From a checkpoint of a small mixture-of-experts model trained on Wikipedia.
Size: width 384, vocabulary 32768, 74.9M parameters.
Experts: 24 experts in each of 14 layers, 1 pick a token, a softmax router, a shared expert of 256 neurons.
Training: a variant of SOAP for the experts, 542M tokens, 4179 steps.
Below are experts of layer 4 (counted from 0) of a mixture-of-experts language model. Rows are named router (the router's row for the expert) and show model dimensions 0-127. Each number is 128 + 24 x the weight over its row's rms, rounded and kept within 0 to 255.
After each expert's rows: a language model's description of what the expert responds to; "raises" lists some tokens whose logits its average output raises strongly, later layers aside. This comes from a sample of Wikipedia text that the model never trained on.

# expert 14
router [148  94  95 148 151 167 109 141 195 134 142 118 126 152 123  65 149 129 129 113 163 131 124 106 157  97 151 157 108 113 152 100 145 166 102 155 113 137 140 141 122 124 107 113 134 138 112 139 141 155 133  81 120 108 199 114 151 124 147 135  93 117  84  97 113 123 118  95 116 125 103 133 140 151 104 137 159 124 112 111 139 162 121 153 132 146 139 124 139 103 105 131 124 110 128 129  96  97  91 135 183 114 171 103 162  73 133  50 136 126 142  77 123 134 137 128 127 146 160 136 144 126 104 120 162 159 124 129]
What it handles: Name and taxon starts. First word piece of capitalized names, taxa, events and table entries, often in lists or tables, e.g. Lyc-, Bell-ator, Hammer, Creek.
raises: "'s", "itions", "omen", "ber", "ing", "is"

# expert 2
router [118 167 140 144 117 128 102 125  98 113 107 103 172 144 137 166 125  80 178 133 134 125 140 136 138 151 174  74 102 105  95 108 127 136 154 123 147 123  86 114 146 128 118 101 112 115 140 151 131 117 126 168 104 170 152 185 140 193  94  94 137 151 169 152 103 138 131 109 120 133 161 125 118 160 115 119 107 136 137 137 123  86 136 115 124 122 145  94 135  95 128 109 126 154  64 102 156 140 160 134  84 141 138  86  96 126 116 103 143 115 156 138 122 119 136 137 133 117 128 126 146 120 138  96 135 124 114 116]
What it handles: Mid-word name fragments. Word pieces inside foreign or unusual personal and place names, often right after the first letter, e.g. Bar-ri-ere, C-ren, Y-os-uke.
raises: "ah", "ald", "um", "ar", "ous,", "ots"

# expert 3
router [161 135 117 158 186  92 107 132 151 128 120 118 188  99 103 134 101 146 139  62 116 130  79 119 124 140 135 131 172 110 108  88 172 139 141 149 122 120 142 140 121  96 126 121 179 124 130  79 121 135 118 169 146 143  96  92 115 103 143 129 149 145 148 156 118 137 166 138 142 138 113 143 123 120 136 149  70 124 108 144 121 115 109 124 128 139  75 100 121 115 146 114 142 113 150 138  86 177  92 109 132 119  74 149 105 126 139 197 118 109 131 165  81 117 147 134 124 143 134 116 135 166 117 122 129  87 141  74]
What it handles: Quantity and proportion words. Function words and units after numbers or percentages in statistics and demographics, such as 20% of, per, each, million, acres, sq mi.
raises: " in", " work", " the"

# expert 9
router [144 135 109 137 118 103 124 164 198 133 148  79 136 130 146 119 134 115 104 112 142 108 120 158 172 150  83 110 102 133 144 109 144 143 133 125 164 119 120 113 133 187 131 163 168 123 116 151 128 151  89 169 115 135  95 153 145 138 156 132 124 149 153 131 129 100  88  89 123 115 128 136 140 121 131 114 155 125 136 111  94  62 133  92 150 158 154 123  67  92 124 120 107 144 117  99 143 119 169 202 114 153 108  88 149 123 128 122 137 110 130 172 137 128 103 115 111 114 125 119  97 109 107 116  97  61 131 128]
What it handles: Hyphenated compound pieces. Word pieces after a hyphen or within compounds, such as Single-A, On-Screen, Barrow-in-Furness, under-16, plus numbers after on in dates.
raises: " of", "om", "Y", " and"

# expert 15
router [145  96  94 146 146 167 110 141 191 138 145 113 128 152 126  65 149 132 126 115 167 125 125 102 152  98 148 161 111 111 149 107 143 168 107 150 111 133 145 140 120 123 110 115 133 138 114 137 143 153 131  78 125 105 197 108 145 124 143 137  86 114  82  97 114 123 118  96 114 124 111 134 137 151 100 137 158 123 110 108 131 165 122 153 133 150 135 128 134 100 104 131 126 109 130 133  88  94  90 133 186 113 168 108 160  80 131  49 138 128 141  78 130 133 134 125 123 146 161 142 140 127 103 116 158 162 123 125]
What it handles: Mixed codes and fragments. Scattered cases: tennis round codes like QF; and 1R;, country codes in rosters, taxonomy word pieces, math subscripts, dates in lists.
raises: " birth:", " of:", "ethyl"

# expert 22
router [141  96  96 147 144 166 111 143 190 135 143 115 130 154 128  65 149 129 126 115 166 124 128 106 150  94 151 161 110 110 148 107 144 167 106 150 110 134 144 141 119 124 105 111 132 136 117 138 142 157 134  77 125 103 197 108 147 121 143 135  92 116  84  98 112 125 114  98 114 124 107 132 138 150 103 138 159 123 111 110 132 164 120 152 132 149 135 129 133 105 105 130 127 109 129 134  90  93  89 130 188 113 170 104 161  78 130  51 136 125 141  79 133 135 133 123 124 149 160 138 139 129 102 117 157 162 125 125]
What it handles: Table cells and copulas. Pipe separators, is/are, pronouns and odd words in tables, lists and non-Latin or technical text, e.g. "|", "are sprung", "meter".
raises: "ball", " respectively.", "are,", "athlon", "ier,", " lives"

# expert 13
router [183  99 143 136 144 118 182 130 146 136 130 148  76 133 112 110 151 157 152 109  99 110  97 166 100 103 158 144 145 124 155 160  93 129  73 162 124  99 146  85 126 180 141 130 118 146 109 110 133  90 137 107 147 114 146 116 103 126 141  90 150  86 113  98 139 130 110 113 117 124 110 139 127 163 124 126 131 168 106 132 102 152 129 164 118  64 141  89 158 163 128 138  93 118 154 101 138 111  83 157 116 125 115 157 146 119  86 122 152 149 127 137 152 149 148 134 110 112 113 162 140 105  95 106 167  96 105 174]
What it handles: Coordinating conjunctions. Conjunctions and linkers joining clauses or list items, mostly and, also but, or, &, while, although, then.
raises: " the", " other", " its", " others", " some", " others."

# expert 12
router [129 124 107 149 110  70  95 118 120 101 145 128 133 112 134 148 139 135 101 110 151 111 156 137 146 100 106 141 143  98 130 133 172 145 153  89 112 122  68 115 101 127 144 124 119 139 115  87  99 119  90 153 135 111  85 106 117 139 116 125 125 134 179 101 128  98 127 133  95 129 150 126 115 158 179 149  78  95 127  89 131 135 120 109 116 112 182 123 146 137 119 163 161 148  93  79 187 118 127 106 119 115  97 114 129 112 128 145 137  95 149 116  87 104 120 153 140 131 108 145 121 126 118 125 112  87  73 148]
What it handles: Capitals after quotes. Opening quote marks and first capital letters of quoted titles, names or words after I and line starts, e.g. "The, I-m-aginative.
raises: " former", " new", " senior"

# expert 16
router [141  97  96 147 150 163 111 143 193 137 143 111 124 152 125  63 151 127 126 116 163 124 124 101 156  99 148 161 113 112 147 110 141 166 109 152 112 131 142 143 121 123 107 110 135 137 114 137 147 155 136  78 124 102 197 109 147 123 143 134  93 113  82  98 115 121 118  92 115 128 113 135 134 147 101 134 157 122 107 109 138 166 120 156 135 151 134 129 138  99 104 129 125 109 128 132  89  95  86 136 188 114 167 108 157  77 132  50 134 127 143  78 133 134 134 122 123 143 159 141 142 129 104 116 158 163 124 124]
What it handles: Table cells and separators. Pipes, verbs and names in tables, lineups, scorer lists and formula-heavy text, e.g. "|", "are", "Baku:", "M." in species lists.
raises: "ason", "ocene", "bird", " beetle", " discovered"